config = dict(
    n_layer=14,
    d_model=256,
    n_experts=64,
    experts_per_token=2,
    d_expert=64,
    d_shared_expert=0,
    activation='swiglu',
    moe_layers=[1, 2, 3, 4, 5, 6, 7, 8, 9, 10, 11, 12, 13],
    router_score='softmax',
    normalize_top_k=False,
    routed_scale=15.4,
    balance_loss=0.00504,
    balance_bias=False,
    router_cosine_scale=10.0,
    init_std_router=0.00743,
    lr_router=0.00142,
    vocab_size=16384,
    norm='rmsnorm',
    norm_eps=1e-06,
    tie_embeddings=False,
    optimizer='muon_variant',
    lr=0.00166,
    beta1=0.9,
    grad_clip=1.0,
    batch_tokens=32768,
    seq_len=768,
    train_tokens=209400000,
    steps=6391,
    dataset='wikipedia_en',
)
Below are experts of layer 2 (counted from 0) of a mixture-of-experts language model. Rows are named router (the router's row for the expert), gate (a neuron's input weights, with its number), up (a neuron's input weights, with its number), down (a neuron's output weights, with its number) and show model dimensions 128-191. Each number is 50 + 15 x the weight over its row's rms, rounded and kept within 0 to 99.
After each expert's rows: "mostly gets" lists some tokens that are sent to it at least half of the time; "comes after" lists some tokens at least twice as common just before its tokens as in all text. This comes from a sample of Wikipedia text that the model never trained on. Tokens count by the router's weight.

# expert 38
router:53 41 41 67 66 23 43 40 65 50 54 23 44 56 61 77 60 45 52 41 49 64 24 72 55 41 38 43 54 44 38 54 62 41 31 81 36 64 31 67 76 59 51 76 56 69 35 61 35 58 55 45 32 40 39 68 61 65 79 50 36 67 34 51
gate0:63 37 47 28 69 62 66 83 48 39 72 53 49 46 41 73 49 60 53 27 32 53 50 59 52 41 16 70 40 42 58 44 31 71 43 41 54 34 74 62 62 53 49 00 37 46 26 57 59 50 33 43 46 39 42 57 37 39 39 48 44 78 55 45
up0:57 51 36 62 34 45 59 57 59 58 64 45 34 47 73 61 51 69 17 38 42 54 59 50 41 41 66 52 46 40 61 41 46 54 46 35 63 47 72 39 69 49 22 23 47 41 45 59 68 58 76 52 71 28 41 57 31 43 48 51 40 56 55 38
down0:61 27 62 62 33 38 37 34 22 34 26 31 48 66 35 19 41 20 54 51 74 45 33 39 42 49 48 48 25 44 49 54 49 56 35 58 58 51 63 50 55 60 39 37 45 56 28 55 78 43 37 40 62 63 41 74 43 62 59 51 60 36 22 32
gate1:67 45 58 54 57 59 55 59 58 61 33 67 63 73 39 42 48 43 63 30 54 64 35 35 27 76 69 45 76 51 42 55 52 63 62 50 63 39 27 63 50 72 77 48 57 32 46 56 56 48 71 61 69 46 31 67 49 34 37 56 90 49 17 61
up1:44 57 24 73 27 45 69 52 64 47 20 62 64 56 51 53 33 51 77 51 65 46 48 56 51 76 40 41 99 45 45 36 68 43 68 61 42 27 48 54 58 48 81 20 44 55 55 48 45 16 44 74 62 38 45 70 66 59 55 53 45 78 57 43
down1:48 54 82 63 93 27 43 80 68 42 76 55 77 58 41 34 23 45 43 62 42 47 59 40 19 35 27 40 42 18 55 32 30 32 46 48 49 40 75 36 56 43 39 56 33 72 51 55 63 49 42 46 47 74 73 42 66 53 42 53 50 66 33 25
mostly gets: " (C", "ity.", " (Un", " \"a", "/C", "fr"
comes after: "\n", " |", ".", " ==", "s.", "=="

# expert 57
router:65 57 49 90 52 43 39 55 61 65 36 19 49 48 53 57 41 32 54 49 53 87 59 55 34 38 49 38 33 40 55 23 56 49 45 58 44 65 23 54 63 55 83 49 27 51 51 73 59 77 49 30 26 34 55 51 45 81 99 65 64 52 43 31
gate0:35 48 43 56 45 47 11 55 40 48 29 47 32 52 39 52 34 53 51 67 53 39 44 91 80 68 69 52 55 52 45 51 30 59 93 61 41 75 66 35 36 22 22 38 57 63 84 42 64 59 64 58 49 39 64 16 31 45 54 51 70 47 48 57
up0:34 16 57 29 30 55 60 00 43 67 60 56 66 49 65 75 11 40 66 71 52 47 23 55 53 37 38 70 69 53 42 50 51 31 90 56 69 39 40 62 61 63 43 46 42 35 59 49 18 23 41 51 58 48 28 24 17 54 49 36 44 78 35 67
down0:38 50 48 53 38 54 49 45 26 58 49 49 40 43 38 41 32 71 60 32 64 56 51 35 42 64 53 56 69 63 56 35 45 51 61 40 60 52 81 29 51 94 03 35 28 52 49 34 47 51 24 46 55 52 43 14 49 43 65 44 56 47 55 78
gate1:76 34 59 40 65 35 13 61 46 34 72 58 62 43 48 42 60 52 41 38 58 44 34 73 50 44 25 46 50 43 56 25 48 52 49 46 50 43 50 63 60 58 53 86 48 70 46 78 27 52 44 40 65 38 71 54 38 65 58 58 35 62 51 39
up1:62 61 57 37 40 58 63 29 59 67 26 37 37 39 47 66 68 43 74 50 67 25 39 41 51 67 59 48 46 68 64 48 67 51 60 83 68 11 56 39 41 35 45 31 58 19 61 58 63 48 53 49 60 64 25 49 48 41 43 34 68 00 53 51
down1:87 40 54 29 60 46 70 36 46 62 39 32 49 49 75 48 37 76 67 58 75 48 55 37 61 64 46 66 48 49 51 24 61 54 66 55 46 19 42 50 62 34 48 58 34 55 50 34 41 43 62 59 53 72 51 64 37 56 31 30 46 33 78 53
mostly gets: "-", "|", " -", "3.", "2.", " Born:"
comes after: "\n", "\n ", "\n   ", "\n     ", "\n       ", " Full"

# expert 53
router:57 40 40 72 75 37 42 42 60 49 53 25 45 58 59 75 59 50 53 45 49 66 24 74 51 36 29 43 57 40 35 59 64 40 32 81 33 63 39 66 76 56 52 73 56 67 33 59 36 53 56 41 32 35 39 67 62 72 75 52 32 69 38 48
gate0:65 55 23 66 61 35 56 40 42 29 52 57 35 69 24 35 55 66 43 38 58 47 53 41 62 65 35 37 56 49 55 38 33 44 75 55 67 34 60 59 50 37 73 31 72 40 65 46 54 45 51 51 33 62 65 28 50 41 38 49 41 58 58 65
up0:50 52 31 63 51 54 40 70 49 38 32 41 35 58 34 49 56 55 63 42 37 44 48 58 55 50 49 52 23 63 56 24 19 60 42 47 69 34 48 48 65 46 49 54 71 61 49 41 65 54 38 38 39 42 46 33 35 56 45 36 62 46 47 44
down0:50 71 37 40 67 54 50 30 50 69 43 75 66 53 69 65 51 20 55 37 58 36 34 43 58 62 44 33 43 59 60 73 34 62 43 37 65 23 51 55 54 40 43 54 75 30 27 75 53 63 21 31 52 38 42 43 51 70 29 50 90 28 70 38
gate1:48 25 50 63 55 80 40 75 57 33 49 47 49 49 40 51 24 53 26 48 50 72 57 85 24 61 99 40 65 45 61 56 46 33 37 45 49 35 61 36 62 39 52 62 74 43 53 48 53 41 24 51 71 28 65 59 37 31 67 46 28 38 50 53
up1:55 42 43 50 66 42 60 57 18 45 56 44 28 57 60 38 17 19 44 54 40 61 45 71 36 54 73 55 70 46 38 49 55 57 33 64 80 51 61 47 57 33 38 70 69 54 43 59 55 45 22 44 41 55 66 55 54 45 99 54 43 53 43 49
down1:36 62 33 58 38 00 53 60 45 64 42 74 53 40 51 52 56 83 52 79 54 33 60 37 48 26 37 50 47 49 52 21 51 87 75 55 62 76 56 53 26 39 84 50 67 48 40 50 42 82 85 22 65 45 57 39 61 51 32 68 48 59 46 59
mostly gets: " D", " ===", " Bel", " Kal", " $", " Although"
comes after: " |", "\n", ")", ".", " after", " 0"

# expert 6
router:54 39 44 62 71 23 42 42 65 50 47 27 43 56 58 79 63 47 54 41 49 66 27 72 54 32 29 44 54 44 33 51 60 43 31 81 38 63 34 65 78 60 49 76 57 71 39 62 38 57 59 45 33 36 38 67 64 74 79 51 33 68 34 47
gate0:54 72 52 47 55 37 32 58 75 62 33 55 54 45 34 26 47 48 85 32 64 64 68 44 73 58 68 41 62 27 00 93 39 54 47 40 69 38 44 35 16 40 67 92 74 29 51 46 54 63 34 48 54 36 38 32 42 52 35 40 49 40 28 58
up0:39 40 57 50 33 42 31 51 65 22 47 32 68 55 39 41 43 59 55 79 56 45 34 46 40 50 32 27 32 43 46 52 55 66 52 40 49 35 65 45 26 56 41 39 38 46 35 77 18 55 76 47 53 32 68 35 61 50 52 51 40 42 79 52
down0:53 40 44 44 33 28 44 72 72 83 54 54 55 65 62 44 53 63 34 42 46 57 78 30 46 26 39 45 48 61 56 49 41 36 28 38 54 67 53 53 49 49 45 36 27 52 54 84 26 54 51 62 56 38 56 50 49 37 29 75 51 20 53 67
gate1:50 37 32 61 57 67 57 54 41 51 63 58 49 37 39 47 78 48 53 42 74 34 59 49 50 59 49 56 60 64 52 59 66 44 58 46 44 36 51 77 37 50 34 45 22 60 70 46 51 60 48 67 47 41 40 54 64 36 52 56 50 54 64 74
up1:43 56 45 48 38 40 35 41 82 40 49 31 54 33 28 65 61 37 77 36 54 57 53 43 52 31 63 53 49 54 66 59 39 53 35 27 55 30 31 07 49 52 77 47 52 48 49 37 49 56 51 54 53 62 34 45 19 52 48 65 57 76 78 29
down1:30 58 18 32 42 67 40 28 67 64 42 41 58 42 58 68 66 43 57 51 33 47 78 42 62 32 67 44 58 72 16 56 41 58 48 31 49 48 22 31 50 42 36 84 51 36 76 22 24 53 75 75 55 74 18 69 62 49 47 50 48 52 46 24
mostly gets: "{", " We", " Her", "ors", "ys", "we"
comes after: " |", "==", " =", " ==", "===", " ==="

# expert 15
router:53 39 40 67 68 27 43 40 64 47 50 24 43 55 61 80 57 48 51 39 48 61 25 76 54 33 38 41 53 43 34 51 61 40 34 81 35 64 34 65 77 62 51 76 60 71 39 59 37 57 61 45 32 35 37 66 62 74 78 50 34 69 34 49
gate0:41 75 69 52 74 17 64 43 45 68 42 39 62 60 50 00 42 58 84 57 49 29 79 28 52 66 53 56 34 50 62 67 54 14 49 47 30 54 55 46 56 14 36 41 55 26 68 52 52 45 49 59 43 49 60 57 54 31 45 94 37 64 50 28
up0:46 25 66 44 40 44 38 36 63 53 56 70 48 46 34 78 44 68 59 63 37 34 61 51 70 56 31 50 54 32 48 21 39 60 51 68 24 69 41 43 41 65 67 65 47 65 48 73 66 37 61 44 54 57 58 36 55 56 40 49 68 47 52 53
down0:54 75 58 47 59 72 44 49 61 64 77 54 54 69 80 73 73 50 23 64 33 26 59 84 47 60 40 59 21 42 76 32 40 60 72 44 48 37 38 52 76 45 44 47 31 49 48 47 33 74 38 32 47 36 53 63 80 65 50 69 77 45 52 53
gate1:67 28 49 38 29 47 65 33 46 95 53 46 46 44 48 64 46 56 62 61 53 49 55 26 81 60 60 60 38 46 22 64 43 63 42 55 52 35 44 34 37 41 04 44 51 62 44 40 43 58 50 42 55 58 54 63 60 49 59 24 48 61 57 58
up1:50 35 45 69 48 53 48 58 52 42 57 66 88 58 40 60 58 42 62 62 34 52 56 71 29 51 50 53 39 74 25 46 99 35 38 60 51 40 38 52 62 39 09 61 63 51 61 18 69 61 56 74 50 68 45 61 48 40 67 21 63 49 26 32
down1:47 45 60 65 32 64 52 43 60 22 40 79 59 29 13 51 32 54 47 54 34 30 41 83 66 39 57 56 70 48 46 50 50 48 41 49 27 45 42 41 58 62 37 31 56 44 38 34 46 66 66 44 50 44 41 30 66 56 35 49 52 59 30 37
mostly gets: " Re", " (19", " (M", " There", " Ta", "^{"
comes after: " |", " Har", ":", " –", " World", "f"

# expert 11
router:67 62 63 58 62 51 36 44 53 58 54 35 24 51 56 45 37 43 39 36 47 43 54 65 34 21 64 73 55 67 37 68 44 78 55 63 29 47 45 59 62 57 49 53 67 58 18 61 05 44 27 61 48 44 66 84 62 56 52 55 08 42 46 50
gate0:93 18 29 51 62 51 55 48 35 27 26 82 71 68 52 34 40 75 14 59 53 36 38 48 53 59 59 60 44 69 68 61 33 37 36 53 36 25 57 42 42 08 36 45 63 70 53 50 26 63 41 41 94 39 57 84 39 57 70 46 46 54 57 54
up0:40 66 70 62 39 46 23 35 46 26 90 45 40 54 53 48 50 54 45 49 49 62 55 32 32 50 30 53 16 31 39 36 89 61 43 47 36 41 45 50 37 58 69 58 38 44 52 42 72 35 71 36 35 60 53 45 73 39 54 58 44 51 69 51
down0:31 82 53 67 16 54 29 61 62 61 50 32 31 59 40 60 55 37 77 52 51 34 51 40 50 40 42 71 65 33 15 55 60 54 35 47 56 57 66 52 63 65 49 48 61 62 44 64 68 40 41 63 37 67 56 42 59 46 56 70 82 46 67 32
gate1:62 68 40 57 88 42 65 55 49 75 49 31 48 47 79 46 21 63 49 61 40 54 41 52 53 24 53 54 48 54 31 59 48 43 70 63 40 51 45 68 77 40 36 37 42 74 48 58 34 34 42 46 45 83 37 37 46 76 71 55 44 63 47 37
up1:42 35 60 53 26 55 50 53 54 68 40 58 92 56 37 49 77 27 46 82 54 32 38 61 57 54 64 43 42 43 75 24 44 57 42 43 55 41 27 49 42 58 29 55 94 45 41 24 65 49 53 42 30 34 58 47 40 37 51 46 68 45 49 53
down1:45 20 61 44 54 20 67 36 47 62 65 41 26 71 45 48 26 62 76 28 50 74 35 30 58 60 66 59 34 51 37 52 30 51 18 37 38 36 48 38 50 43 43 56 44 34 63 39 47 57 39 63 75 71 32 34 37 45 61 31 49 37 73 12
mostly gets: " had", " have", " has", " made", " being", " released"
comes after: " to", " was", " he", " and", " He", " who"

# expert 51
router:61 48 52 64 52 57 48 38 58 41 41 44 49 58 60 53 57 68 41 53 80 67 57 68 47 32 33 48 59 47 36 60 53 69 55 63 55 50 49 81 40 54 69 52 76 53 33 74 35 69 38 46 17 26 56 56 47 70 65 40 38 45 43 61
gate0:57 57 64 56 46 39 33 58 61 49 19 46 56 36 51 56 50 31 71 48 50 49 23 35 30 47 59 52 52 46 48 43 53 60 51 52 46 42 32 50 43 24 69 44 71 43 51 57 45 66 60 62 49 46 52 23 57 39 44 44 38 49 53 43
up0:64 54 77 49 46 33 32 52 58 31 43 50 33 52 54 46 48 54 52 43 39 57 02 63 27 50 55 57 38 32 35 48 55 51 48 64 51 45 49 39 42 61 75 56 66 25 36 54 40 54 40 64 25 42 63 41 70 46 37 46 45 48 48 42
down0:71 66 43 53 46 64 56 36 40 39 62 52 90 55 62 33 37 60 54 50 68 47 66 45 44 38 18 56 68 38 20 39 60 14 35 51 26 54 19 48 51 87 46 73 43 33 61 58 38 43 58 23 53 49 39 53 50 55 44 62 58 48 50 43
gate1:42 49 30 38 56 67 67 61 34 83 22 36 50 56 23 56 40 29 87 77 69 26 34 35 64 60 35 60 23 35 62 62 42 51 58 56 51 62 48 43 25 19 46 54 43 47 65 68 64 50 49 63 52 53 48 40 38 27 43 37 45 59 83 43
up1:78 55 59 65 57 45 18 39 59 63 35 33 37 39 44 61 38 35 48 43 53 77 39 71 57 42 51 43 45 33 54 60 50 71 25 58 70 32 38 60 75 52 53 56 63 56 62 46 60 79 40 75 58 39 58 30 81 53 82 50 36 51 34 40
down1:75 53 49 89 46 37 27 45 44 71 20 24 68 39 54 49 51 54 51 43 47 85 29 61 37 45 42 63 50 44 48 48 39 56 39 50 54 61 65 57 48 62 51 38 70 54 78 61 48 44 40 71 44 48 50 42 71 34 69 45 59 44 44 28
mostly gets: "ed", "ated", " used", " made", " released", " found"
comes after: " was", " were", " is", " been", " be", " he"

# expert 29
router:56 27 57 67 58 39 51 44 88 49 60 27 46 58 63 76 59 43 50 45 59 61 39 77 57 24 37 40 58 37 46 51 53 38 31 68 45 72 35 52 66 63 67 61 67 72 24 59 29 65 61 49 46 41 34 62 48 79 81 46 32 69 31 56
gate0:54 54 55 39 50 69 22 71 48 50 44 39 40 47 38 51 62 61 29 76 61 33 68 54 54 61 63 65 46 60 42 61 50 62 74 46 42 59 58 34 48 61 45 65 58 40 72 32 28 46 42 46 49 63 62 77 49 59 46 46 82 50 33 53
up0:54 42 53 60 64 37 68 69 49 64 30 45 39 53 55 59 36 44 72 19 35 50 41 61 91 36 57 49 44 43 46 48 29 66 22 53 40 26 67 46 30 53 60 38 50 49 35 52 45 35 57 42 32 37 50 53 47 62 44 76 09 54 39 60
down0:24 08 51 70 35 62 42 50 48 63 57 44 46 37 60 22 44 43 55 57 32 69 35 52 67 47 71 56 42 48 60 29 56 45 28 37 39 60 47 49 33 66 41 53 80 39 41 25 44 45 63 39 35 38 22 54 47 61 38 74 51 91 55 49
gate1:87 51 37 58 38 59 60 38 59 50 47 76 63 29 22 32 41 30 59 38 83 43 37 52 45 66 49 40 75 49 62 61 50 45 23 84 17 52 43 47 74 37 66 55 69 48 48 72 46 50 64 49 66 65 49 58 48 45 40 54 49 87 23 55
up1:42 38 46 74 33 68 44 72 53 54 47 53 64 45 83 45 71 50 45 87 86 44 33 28 77 50 44 47 59 55 57 37 44 61 56 77 33 26 50 68 30 57 50 71 30 50 40 60 66 42 64 47 67 51 41 68 42 36 40 49 26 44 49 69
down1:64 64 47 52 41 35 34 51 65 48 30 39 28 43 25 50 48 40 20 69 56 35 54 32 59 62 40 10 69 27 49 32 37 76 63 36 57 44 60 68 43 65 50 38 57 50 65 66 56 41 68 58 55 30 61 70 34 54 37 23 57 42 82 70
mostly gets: " National", " North", " South", " East", " south", " Central"
comes after: " the", "-", " The", "|", "The", "==See"

# expert 27
router:37 27 65 55 51 62 27 33 42 47 74 57 29 60 44 33 53 48 35 44 42 60 51 55 30 50 60 34 20 40 55 51 66 49 71 38 50 48 59 78 37 79 71 37 28 41 49 45 58 30 53 60 63 24 39 38 59 27 43 74 38 58 75 58
gate0:23 44 54 58 86 34 14 39 59 47 61 41 45 54 75 58 36 64 71 31 50 59 37 36 54 37 50 42 21 48 43 49 41 34 81 75 13 56 57 42 93 64 68 65 69 44 37 60 78 44 56 46 36 45 41 54 32 48 36 73 35 53 42 63
up0:42 46 55 45 70 41 31 22 63 39 39 45 52 35 63 54 34 51 79 53 41 52 52 16 94 49 35 49 35 50 62 38 33 23 62 66 30 61 49 49 58 84 63 41 71 46 43 70 64 40 51 68 40 53 47 55 47 30 41 56 45 56 50 68
down0:67 43 36 79 46 43 09 50 63 34 43 53 69 23 68 77 58 28 33 50 64 38 71 21 40 41 72 27 47 55 58 21 51 43 52 58 38 49 48 56 54 32 62 46 52 41 82 26 42 62 76 47 45 43 21 46 58 49 53 56 52 47 60 66
gate1:70 61 66 47 29 53 79 68 55 62 40 36 44 58 60 46 56 65 48 47 65 27 42 66 62 42 33 26 67 49 56 54 49 20 60 42 17 81 65 42 48 31 34 52 38 87 49 47 43 65 64 61 58 72 31 34 50 38 63 47 80 46 42 27
up1:51 46 47 41 58 42 68 43 60 42 48 61 49 56 31 41 37 62 51 42 47 38 34 56 59 54 57 48 35 40 38 55 51 74 60 43 48 45 60 63 39 66 38 72 78 43 48 46 68 64 65 38 58 43 48 51 32 52 61 59 28 75 46 50
down1:43 35 47 41 32 62 21 45 42 69 62 36 21 61 52 42 72 43 53 44 67 65 48 47 62 57 53 57 34 22 54 33 39 60 38 23 49 46 55 86 47 52 68 36 51 53 40 36 59 36 53 43 49 44 57 78 33 33 46 47 31 32 64 70
mostly gets: " high", " public", " football", " small", " government", " air"
comes after: " a", " the", " and", " of", " an", "'s"

# expert 12
router:47 56 49 32 59 28 21 71 55 48 49 44 65 53 37 28 42 37 44 52 27 77 39 74 41 26 31 30 47 46 34 46 54 50 52 63 40 63 51 70 66 76 57 35 60 41 54 65 63 27 61 22 67 67 33 54 37 41 38 24 40 51 40 24
gate0:22 28 53 44 55 55 52 41 61 63 44 29 35 53 26 78 41 35 46 83 20 50 61 63 59 48 34 46 59 38 42 59 46 48 49 59 71 65 44 71 36 41 50 84 57 60 12 28 49 39 60 50 51 54 52 32 40 52 20 32 48 65 35 59
up0:40 53 75 53 63 49 52 60 57 46 39 00 51 73 52 85 55 46 44 66 42 82 40 51 77 44 55 60 60 44 65 57 32 39 31 55 56 29 48 69 37 55 67 89 67 59 42 02 32 54 44 41 59 49 65 45 34 18 30 37 55 54 47 60
down0:62 43 65 64 86 54 50 45 65 26 59 43 22 37 56 26 68 56 64 15 83 55 49 43 39 51 47 49 67 64 58 56 70 27 69 46 57 48 58 44 50 46 75 25 51 27 49 74 42 49 50 54 70 53 52 64 63 54 53 65 56 51 61 23
gate1:44 66 55 45 24 53 36 53 52 44 29 44 67 47 47 33 34 34 67 61 62 42 74 32 31 60 42 51 64 66 44 59 46 53 59 14 73 59 45 56 54 52 67 20 46 64 59 67 33 49 55 41 56 60 65 49 93 55 47 46 60 55 59 55
up1:33 68 25 46 29 41 53 43 22 36 47 46 63 38 41 58 49 50 58 65 53 44 83 47 29 43 53 64 41 67 47 36 39 55 39 27 58 39 48 49 83 58 41 62 55 63 51 38 53 45 73 50 47 75 27 45 54 43 53 53 61 50 56 55
down1:51 66 49 41 36 65 41 63 31 53 64 34 59 48 52 60 60 25 64 43 66 64 40 70 37 56 49 52 50 70 35 40 44 30 39 38 47 53 36 66 71 71 52 32 64 49 50 50 57 45 75 46 70 63 27 69 65 33 70 46 45 61 54 44
mostly gets: " 6", " 3", "4", " 4", "2", "5"
comes after: " |", "|", ":", "″N", "°N", " on"

# expert 30
router:80 68 82 44 40 16 42 61 56 77 49 52 41 41 79 83 48 63 55 41 54 54 41 69 68 62 29 37 66 39 50 46 34 06 51 49 60 57 37 30 61 33 41 68 66 55 48 70 42 64 80 58 58 59 50 70 75 74 58 19 46 81 56 42
gate0:71 54 37 27 32 67 63 70 67 60 57 33 53 60 68 41 54 57 55 63 55 50 54 30 68 60 64 35 52 79 69 52 43 46 68 48 47 49 38 46 49 43 42 70 74 59 62 19 45 34 39 54 53 46 76 39 26 46 49 59 56 74 58 71
up0:42 38 58 38 24 48 56 17 32 36 16 57 51 38 38 44 50 36 36 26 43 51 52 47 29 55 70 42 42 44 17 41 60 60 28 36 41 34 78 44 39 69 52 34 14 24 26 70 53 63 57 54 62 60 49 52 72 50 53 40 67 39 41 50
down0:28 33 84 65 14 66 36 45 08 20 43 36 59 56 25 36 37 42 35 26 33 19 57 35 40 33 55 57 69 56 43 67 72 49 43 63 42 43 65 57 25 59 23 52 70 31 60 49 57 53 51 54 66 46 56 72 38 74 45 42 66 41 22 56
gate1:39 48 45 72 38 38 48 44 74 51 28 50 39 33 51 37 63 43 66 41 35 24 54 50 65 55 84 66 36 75 53 64 61 46 45 78 45 35 60 45 44 38 22 25 50 68 44 46 56 44 51 57 41 41 42 48 58 57 36 47 51 31 39 34
up1:60 32 55 32 42 81 74 41 41 61 47 33 58 68 55 50 71 60 42 53 19 70 54 31 37 75 56 46 67 25 39 76 52 59 61 39 49 99 21 63 79 67 79 47 50 40 51 49 46 42 40 26 68 67 61 50 23 51 72 51 50 69 69 53
down1:43 59 39 39 71 50 66 52 34 40 61 64 57 62 45 50 45 41 40 39 50 24 42 39 40 50 82 46 38 31 57 71 50 36 29 41 59 72 67 68 65 38 62 12 40 49 59 35 19 53 35 48 53 53 67 37 53 41 44 71 50 55 63 66
mostly gets: " American", " British", " French", "ai", "ari", "ani"
comes after: " of", " in", " the", " New", " South", " Country:"

# expert 44
router:44 41 43 51 65 46 67 28 66 54 67 49 14 62 52 68 49 59 36 53 41 57 54 45 16 43 34 21 35 40 31 79 53 57 42 82 55 55 44 73 45 53 42 58 55 62 61 52 34 40 32 57 43 28 59 34 43 58 66 56 10 44 38 62
gate0:41 50 42 36 79 52 77 94 48 52 46 57 60 30 55 40 41 58 52 30 55 50 69 59 62 40 38 44 54 34 56 43 10 54 59 56 44 52 41 69 82 89 54 15 40 21 48 37 38 56 52 38 37 47 89 71 40 64 68 50 69 39 40 56
up0:38 54 68 23 49 42 55 48 68 43 46 51 46 35 55 29 58 37 48 23 61 73 43 73 47 34 40 38 57 39 68 55 13 51 43 75 13 29 57 77 31 60 43 38 43 27 32 46 28 53 64 40 52 68 34 51 28 56 59 55 63 61 39 42
down0:64 46 65 52 72 59 34 54 57 62 64 41 16 62 12 40 42 64 49 32 23 75 64 57 52 58 49 54 54 33 48 48 34 62 20 68 40 46 45 30 39 64 52 44 37 77 51 40 48 68 49 72 61 57 56 46 30 57 55 44 41 26 58 53
gate1:38 56 37 50 41 31 60 64 37 43 44 56 75 31 44 42 44 45 55 70 52 54 29 38 65 76 46 63 75 55 60 31 59 43 58 53 29 48 39 48 22 48 32 17 86 39 22 60 48 78 53 36 67 56 39 71 70 54 27 42 69 47 56 66
up1:44 61 51 48 54 47 60 58 41 54 40 47 49 44 58 52 56 58 64 41 41 42 24 62 61 12 38 20 26 22 68 28 64 51 45 48 43 63 37 45 55 45 71 71 52 55 46 49 64 37 74 66 53 69 15 61 38 21 39 55 58 65 27 50
down1:38 61 52 35 77 44 40 70 56 51 58 45 51 48 60 50 53 24 58 63 44 74 47 54 75 59 57 39 45 53 51 53 40 25 59 79 18 44 58 64 78 48 40 45 59 54 39 44 49 44 38 50 31 41 47 54 73 67 66 28 31 71 60 39
mostly gets: " also", " then", " such", " later", " used", " work"
comes after: " as", " was", " to", " also", " is", " and"

# expert 61
router:44 50 54 53 43 44 58 29 54 47 51 52 42 54 53 64 49 55 41 51 43 61 43 67 50 32 29 28 39 40 35 65 57 57 47 66 38 79 39 64 78 57 64 76 47 82 45 68 66 64 39 33 50 59 52 65 70 70 44 57 49 48 52 38
gate0:49 60 72 58 55 40 26 80 44 77 46 48 48 37 83 35 27 43 42 07 49 54 36 40 65 64 46 45 60 67 51 48 44 45 84 81 39 39 97 54 66 41 44 39 54 71 50 48 47 17 48 29 73 27 43 47 45 47 60 19 43 62 19 39
up0:65 33 69 52 57 66 65 43 53 60 34 50 35 30 26 19 45 27 61 41 49 44 82 57 46 50 43 53 60 11 46 38 43 35 24 52 37 38 41 46 55 62 64 44 35 58 32 56 63 69 79 38 41 44 61 58 58 67 41 68 32 44 65 43
down0:56 77 68 50 26 57 68 58 42 51 35 61 50 64 54 27 45 63 51 38 24 64 65 62 52 59 59 56 40 72 49 22 51 61 55 48 40 51 54 40 43 68 38 52 54 44 61 64 66 64 45 28 37 66 28 20 76 42 64 28 52 47 57 47
gate1:61 63 57 56 41 39 31 58 44 50 66 55 67 41 47 51 60 36 51 56 73 47 47 52 47 35 49 48 68 43 60 48 15 53 65 19 64 40 90 47 24 48 83 47 58 38 88 43 51 66 72 58 24 38 48 39 50 12 49 55 59 53 52 51
up1:43 37 26 28 57 82 59 56 59 37 44 45 38 80 36 63 40 62 45 28 51 69 64 47 57 84 74 72 64 49 49 62 57 44 34 65 19 44 28 55 44 56 34 50 43 68 24 52 53 22 42 51 52 44 69 67 50 44 59 57 38 62 49 42
down1:45 72 73 32 64 61 49 46 56 45 47 32 36 67 34 57 36 47 39 55 68 43 84 34 48 53 47 58 58 53 50 42 33 18 16 50 54 63 38 46 51 75 48 52 39 44 39 47 64 48 17 33 71 47 64 72 39 46 63 70 62 54 60 34
mostly gets: " F", "F", " f", " w", " \"", " p"
comes after: "\n", " a", " Website:", "\"", " were", " be"